Weights of a small mixture-of-experts language model, trained from scratch on English Wikipedia.
Experts: 128 experts in each of 8 layers, 32 SwiGLU neurons an expert, 8 picks a token, a softmax router.
Training: a variant of Adam for the experts, 6766 steps.
Below are experts of layer 3 (counted from 0) of a mixture-of-experts language model. Rows are named router (the router's row for the expert), gate (a neuron's input weights, with its number), up (a neuron's input weights, with its number), down (a neuron's output weights, with its number) and show model dimensions 288-383. Each number is 200 + 30 x the weight over its row's rms, rounded and kept within 0 to 999.
After each expert's rows: a language model's description of what the expert responds to. This comes from a sample of Wikipedia text that the model never trained on.

# expert 13
router,197,168,129,199,216,221,243,197,203,193,207,152,278,235,246,220,192,162,201,156,226,218,196,174,226,240,185,171,200,218,170,189,210,241,154,204,193,200,191,206,173,224,167,247,218,226,200,186,151,251,151,147,195,166,154,202,155,186,204,214,266,206,189,164,157,191,178,230,203,200,223,176,178,254,158,246,208,202,164,191,232,181,182,175,189,199,226,177,195,215,211,194,175,154,239,208
gate0,209,180,182,240,193,179,241,168,223,162,181,193,212,189,170,189,140,222,179,249,192,193,225,219,75,129,187,193,234,177,202,188,165,164,213,246,220,245,219,173,212,148,208,189,180,170,177,231,180,204,190,184,243,215,249,248,189,210,165,220,211,195,205,186,221,199,217,183,205,161,67,206,171,182,242,210,224,222,229,240,215,187,209,222,226,214,236,200,272,176,190,193,194,235,223,205
up0,170,178,191,230,229,173,231,224,285,181,217,182,201,218,192,164,195,175,203,246,193,168,123,153,163,158,137,187,212,178,152,224,201,178,244,202,210,203,195,192,162,230,195,187,210,214,242,184,216,200,190,190,163,181,189,166,203,214,219,202,203,193,225,213,220,159,217,260,164,162,213,225,219,250,206,127,199,212,205,225,228,177,177,180,217,167,187,190,207,196,266,215,228,223,169,164
down0,142,252,199,165,218,258,191,238,255,217,151,191,157,196,192,203,200,145,199,206,177,232,155,206,244,212,180,213,186,223,174,196,172,176,186,204,174,128,219,204,244,190,186,206,221,254,233,228,169,201,217,170,200,189,128,217,259,201,211,189,204,220,230,209,198,220,213,238,178,139,241,204,195,203,164,178,219,186,222,166,235,155,193,233,213,197,180,185,194,184,155,178,240,221,185,201
Middle and final pieces of proper names and place names after short openings like Al, Mar, Car, such as -ville, -ington, -ius, -burg.

# expert 38
router,228,150,192,182,206,169,178,179,176,194,219,130,190,241,228,264,181,211,176,194,221,143,202,194,164,244,200,194,180,189,134,192,196,248,229,213,221,163,210,257,213,234,208,210,243,208,180,219,185,252,190,209,166,188,167,186,203,209,218,246,154,218,210,192,145,215,139,246,243,240,191,203,157,272,221,220,209,192,204,152,176,213,259,173,144,136,219,174,181,177,212,206,207,166,195,239
gate0,156,200,185,173,232,211,195,135,224,171,210,201,237,160,196,152,204,187,238,135,173,143,229,201,221,157,203,182,211,184,220,210,211,209,146,189,221,200,163,177,220,171,167,224,246,182,191,241,171,239,227,177,194,145,210,245,179,130,135,221,175,174,144,184,193,237,186,229,212,265,259,214,196,201,233,204,219,193,219,175,216,227,240,217,190,210,234,201,226,152,189,203,180,180,156,200
up0,232,230,207,159,201,235,233,186,195,193,195,227,184,166,224,194,174,197,272,255,165,245,189,176,216,239,159,248,225,200,146,195,157,167,231,184,234,228,140,206,160,136,162,203,237,219,181,202,188,203,191,206,245,236,218,207,222,200,170,144,181,209,253,193,191,202,185,172,234,206,212,207,232,151,216,204,166,179,240,209,250,226,223,197,239,214,175,232,171,208,237,192,203,232,212,188
down0,262,266,225,249,175,94,215,145,238,212,174,199,175,165,178,223,175,213,219,200,195,235,198,202,227,247,210,166,244,149,222,200,163,116,173,203,277,192,179,175,197,138,202,215,161,193,193,168,196,228,183,154,138,273,209,183,162,215,230,207,228,215,202,155,228,171,173,208,207,214,235,172,205,183,207,185,228,188,190,204,210,171,196,196,176,208,141,213,206,180,203,148,238,173,219,152
Words in sports and music contexts like York after New, League, Conference, season, Player, and single after second/fourth.

# expert 41
router,229,185,225,214,220,155,171,213,208,184,231,191,230,165,191,253,169,225,143,212,161,195,217,156,229,242,214,200,175,185,156,148,220,170,228,162,143,118,219,202,171,174,168,156,202,239,226,212,164,207,188,190,177,191,211,172,213,193,197,263,166,221,207,135,177,240,121,195,207,225,153,204,205,185,224,202,205,193,211,182,221,244,136,223,161,196,193,244,222,264,207,234,223,192,171,192
gate0,209,183,178,246,168,173,211,161,165,196,204,199,173,203,254,229,182,193,213,211,174,189,218,211,207,236,239,192,251,136,224,182,177,197,167,207,228,235,216,212,178,222,217,202,199,192,237,174,195,233,178,229,222,214,231,218,232,182,141,157,169,263,149,204,184,186,185,180,183,176,191,189,242,174,199,191,196,224,239,231,232,217,169,174,205,157,225,123,206,130,241,195,196,217,168,219
up0,209,187,218,197,188,232,214,187,148,203,215,216,206,184,148,191,207,188,203,230,241,216,198,204,219,190,172,208,108,200,180,233,210,239,216,198,251,187,154,185,228,214,183,257,232,181,193,212,191,186,224,178,166,206,192,231,158,242,222,210,247,225,212,182,211,199,197,188,294,175,188,190,214,189,204,169,209,165,179,129,237,187,196,242,196,187,156,271,190,222,177,147,222,135,211,237
down0,221,201,165,172,215,219,242,260,217,213,179,208,195,188,170,213,191,194,213,221,250,181,186,162,168,204,160,196,241,200,180,182,177,210,169,211,221,181,140,164,154,208,187,210,187,166,172,254,248,237,205,170,153,221,190,128,198,200,196,181,194,201,198,127,248,245,178,209,182,228,224,230,279,231,189,182,191,171,217,217,220,236,249,167,215,223,175,186,193,226,225,214,174,181,222,166
Word pieces ending a word, such as ly, ely, ing, as, er, after a split stem like gr-as-ped or slight-ly.

# expert 16
router,195,126,229,195,213,174,200,204,217,199,192,211,223,188,169,214,220,221,197,212,207,204,248,223,229,274,220,135,173,216,167,158,206,200,261,201,173,200,180,163,227,190,168,218,188,152,234,200,159,217,237,257,214,198,199,222,208,211,189,276,190,218,195,210,156,219,187,184,213,202,186,207,179,201,177,192,191,253,167,220,205,211,194,190,185,149,195,257,199,254,152,195,153,190,187,216
gate0,185,213,215,190,144,217,204,198,202,228,204,208,179,189,216,212,223,242,197,215,198,189,204,222,202,202,209,181,192,198,195,230,190,224,220,173,194,199,228,238,208,208,249,235,254,247,273,171,223,199,199,191,176,252,175,165,188,219,160,226,141,227,236,282,185,204,182,225,206,253,237,130,171,237,179,160,197,261,170,146,182,175,180,126,177,215,203,236,165,175,209,196,186,194,117,198
up0,217,255,203,247,198,186,264,181,223,137,204,222,206,212,230,235,153,144,180,226,201,159,184,215,190,149,191,192,221,215,201,161,175,153,182,225,199,255,224,137,180,217,227,219,159,206,218,183,214,157,231,169,197,217,202,153,223,216,222,249,240,223,209,194,209,177,252,193,209,182,183,214,217,255,192,180,212,178,199,215,220,193,224,200,200,229,157,202,232,184,175,208,251,213,273,193
down0,180,209,214,139,280,158,224,181,175,200,200,217,149,257,225,171,168,204,229,216,179,204,215,232,110,191,200,215,225,207,208,197,148,188,205,225,230,201,218,229,195,198,196,199,151,131,184,235,195,204,197,211,246,155,205,214,247,180,201,142,205,202,254,143,214,166,183,210,207,229,244,252,228,234,187,200,175,198,197,222,229,211,192,201,167,164,234,249,220,174,204,177,263,175,147,180
Second piece of capitalized names and headings after an initial letter or short stem, such as L-ut-on, W-rit-ings, W-ind-ows, Win, Bil.

# expert 19
router,200,131,246,176,220,126,187,125,243,147,185,236,200,189,234,182,141,229,144,179,173,276,192,247,203,187,196,218,247,182,176,202,168,194,170,234,201,241,222,236,218,214,184,209,161,246,208,218,218,206,176,179,209,207,218,208,220,149,182,238,185,130,185,157,209,186,172,203,210,227,174,179,185,208,236,225,214,175,222,177,230,231,236,216,173,231,209,192,167,198,181,234,222,185,230,204
gate0,183,287,225,216,210,256,161,243,184,234,200,264,213,177,191,151,202,135,187,229,224,193,199,177,228,239,181,142,194,171,210,194,197,212,236,176,205,191,177,174,224,190,219,163,198,173,204,185,158,148,269,237,206,199,229,150,205,206,186,224,262,177,172,207,257,184,251,154,184,184,235,241,201,239,230,166,199,217,242,155,187,217,189,175,234,196,214,182,178,175,245,190,222,259,241,154
up0,207,134,223,228,190,185,222,198,212,188,236,202,186,154,163,250,191,238,196,191,171,198,208,158,169,200,221,212,206,182,200,191,264,203,185,161,221,198,215,199,234,207,182,239,230,160,185,278,200,202,190,206,198,185,171,288,164,208,195,261,199,216,209,186,181,244,201,204,268,256,207,238,224,177,203,238,211,180,164,196,152,205,216,247,262,182,188,232,204,197,139,217,190,190,180,207
down0,187,179,224,228,197,215,172,158,224,143,221,241,241,141,193,192,147,162,138,199,152,192,181,175,199,185,238,189,225,221,199,202,221,248,215,231,176,206,248,209,170,201,146,215,157,209,167,189,199,218,180,224,168,214,196,218,183,194,207,205,192,214,144,146,164,203,166,188,229,166,243,207,191,205,213,192,204,156,209,247,178,235,209,196,249,201,151,169,202,174,164,182,224,211,183,205
Quantity words, numerals and percentages that open a count or statistic, such as one, several, 21%, 48, million.

# expert 23
router,197,145,176,223,197,186,196,185,190,202,200,199,190,221,251,215,227,193,163,200,171,177,252,229,236,187,222,137,231,217,177,197,227,173,174,212,146,152,230,222,161,161,205,201,185,175,283,169,210,193,169,190,203,200,222,185,180,149,217,263,119,146,198,227,206,209,139,210,222,219,229,169,188,231,236,144,237,228,165,205,164,225,195,213,197,173,183,171,176,204,208,170,168,227,178,237
gate0,200,209,202,232,168,215,162,200,219,197,170,214,217,224,221,216,240,189,180,155,196,194,236,196,227,156,215,204,216,203,218,177,154,157,205,183,161,193,222,166,177,176,155,179,148,159,238,201,191,212,164,212,167,198,270,149,229,211,259,205,162,154,174,247,199,194,225,222,201,181,219,186,173,173,228,221,203,239,222,175,212,236,206,230,236,206,163,234,190,202,168,230,207,232,147,193
up0,214,256,200,222,237,243,176,218,198,189,203,208,203,216,223,164,241,209,240,195,210,222,210,216,194,190,197,185,179,210,204,211,214,203,193,160,204,209,187,219,191,196,245,194,173,210,206,222,194,259,196,172,220,206,198,218,153,176,152,214,235,189,192,199,223,210,209,168,190,204,197,194,186,200,147,222,273,200,198,217,200,203,225,172,173,150,219,166,273,149,213,238,185,189,226,203
down0,211,218,203,253,173,213,215,208,183,186,218,152,242,255,212,177,211,166,222,166,204,213,265,193,224,130,239,233,182,187,222,246,172,197,183,211,181,141,209,143,216,182,221,176,197,145,218,141,172,204,219,230,151,195,189,141,198,233,232,219,209,162,196,238,156,214,171,172,217,264,213,210,171,175,188,205,215,212,186,239,197,133,208,200,253,191,226,168,210,239,180,142,148,224,231,173
Numbers after over, about, than or $, such as $3 billion, plus year, day, votes, and day numbers in dated tables.

# expert 22
router,185,212,236,209,253,139,221,185,222,174,214,138,204,213,224,204,193,214,198,225,168,264,240,254,215,147,256,185,203,187,204,210,123,203,214,154,164,161,196,161,217,176,184,138,171,175,249,187,203,223,212,217,146,226,235,159,214,209,199,220,179,184,189,205,209,163,155,187,164,231,213,157,173,183,240,158,165,208,233,188,225,214,165,195,218,170,219,214,232,168,185,174,225,184,196,184
gate0,196,131,261,188,238,151,212,208,188,227,198,197,215,194,202,215,201,205,169,194,162,211,231,197,216,145,188,223,173,191,221,250,211,216,193,194,181,218,253,165,223,210,190,209,194,202,184,218,229,225,206,195,196,238,184,164,197,180,281,220,180,175,201,229,218,170,196,204,202,203,300,187,155,184,194,175,182,196,203,208,221,233,154,193,186,192,197,230,178,249,188,201,205,161,189,180
up0,203,218,198,207,192,202,159,178,216,246,212,230,266,232,214,216,251,223,212,199,224,156,204,204,189,176,244,138,156,147,181,204,176,156,196,180,162,214,147,225,157,218,191,195,225,201,185,199,180,185,159,205,176,206,206,187,165,141,162,190,225,230,195,211,267,175,259,196,172,184,165,203,165,197,213,229,217,111,199,220,170,167,189,230,121,152,186,166,193,169,218,229,191,296,214,223
down0,168,208,207,155,232,170,186,177,192,179,208,149,197,211,151,249,253,209,153,194,194,223,234,235,230,174,206,233,167,200,187,246,169,201,197,201,141,185,209,170,217,185,146,199,219,229,181,229,225,213,176,223,174,169,203,223,256,219,190,172,181,188,202,211,118,215,181,159,173,252,194,197,206,211,201,216,194,197,191,205,187,164,198,238,194,251,196,157,185,208,198,176,186,223,225,240
Conjunctions and connectives opening a new clause, such as but, until, if, because, that, as, However, often after not, even or a comma.

# expert 33
router,169,194,157,227,208,161,161,195,183,203,190,180,173,210,195,261,255,252,142,153,192,153,214,247,203,172,209,165,205,212,186,176,194,215,206,203,165,143,216,231,206,226,160,265,221,164,224,140,167,191,184,152,203,180,163,161,213,169,228,260,216,209,204,164,167,239,149,209,244,230,221,176,181,223,170,209,214,237,170,199,182,221,225,201,174,231,227,133,180,186,209,165,227,158,192,186
gate0,176,231,143,164,203,217,181,193,115,265,217,182,217,224,171,172,181,197,237,208,206,199,212,176,281,199,196,264,178,211,200,236,192,216,232,170,223,184,200,192,176,120,208,191,203,113,160,233,147,245,214,226,180,162,210,171,219,236,192,195,216,228,199,189,177,194,166,147,163,191,227,215,198,126,208,207,190,181,159,194,237,227,207,233,154,182,145,242,203,265,267,255,164,237,212,149
up0,185,219,191,237,169,216,211,205,153,228,204,211,166,197,184,235,156,233,195,170,144,193,173,237,243,222,171,228,171,223,190,185,175,219,195,232,199,227,170,205,165,181,220,192,227,202,184,254,206,140,172,195,215,174,205,199,167,208,196,224,165,253,207,178,211,241,185,194,201,251,199,200,192,222,215,237,193,182,206,197,244,222,245,209,146,202,235,245,204,184,226,214,182,169,193,150
down0,110,211,190,201,138,205,179,219,236,193,254,197,203,178,204,222,167,175,194,230,261,189,152,211,207,211,205,180,247,158,225,202,185,240,212,249,205,190,148,150,166,197,211,189,230,190,299,160,222,192,245,217,192,191,207,214,243,222,216,194,207,242,243,282,170,165,235,219,145,182,206,138,179,239,197,173,213,160,189,227,195,191,143,203,192,235,212,238,178,234,132,200,240,218,241,185
Pieces inside place and person names like Wood-st-ock and Bay-sh-ore, plus 'his', 's and first names such as George and William.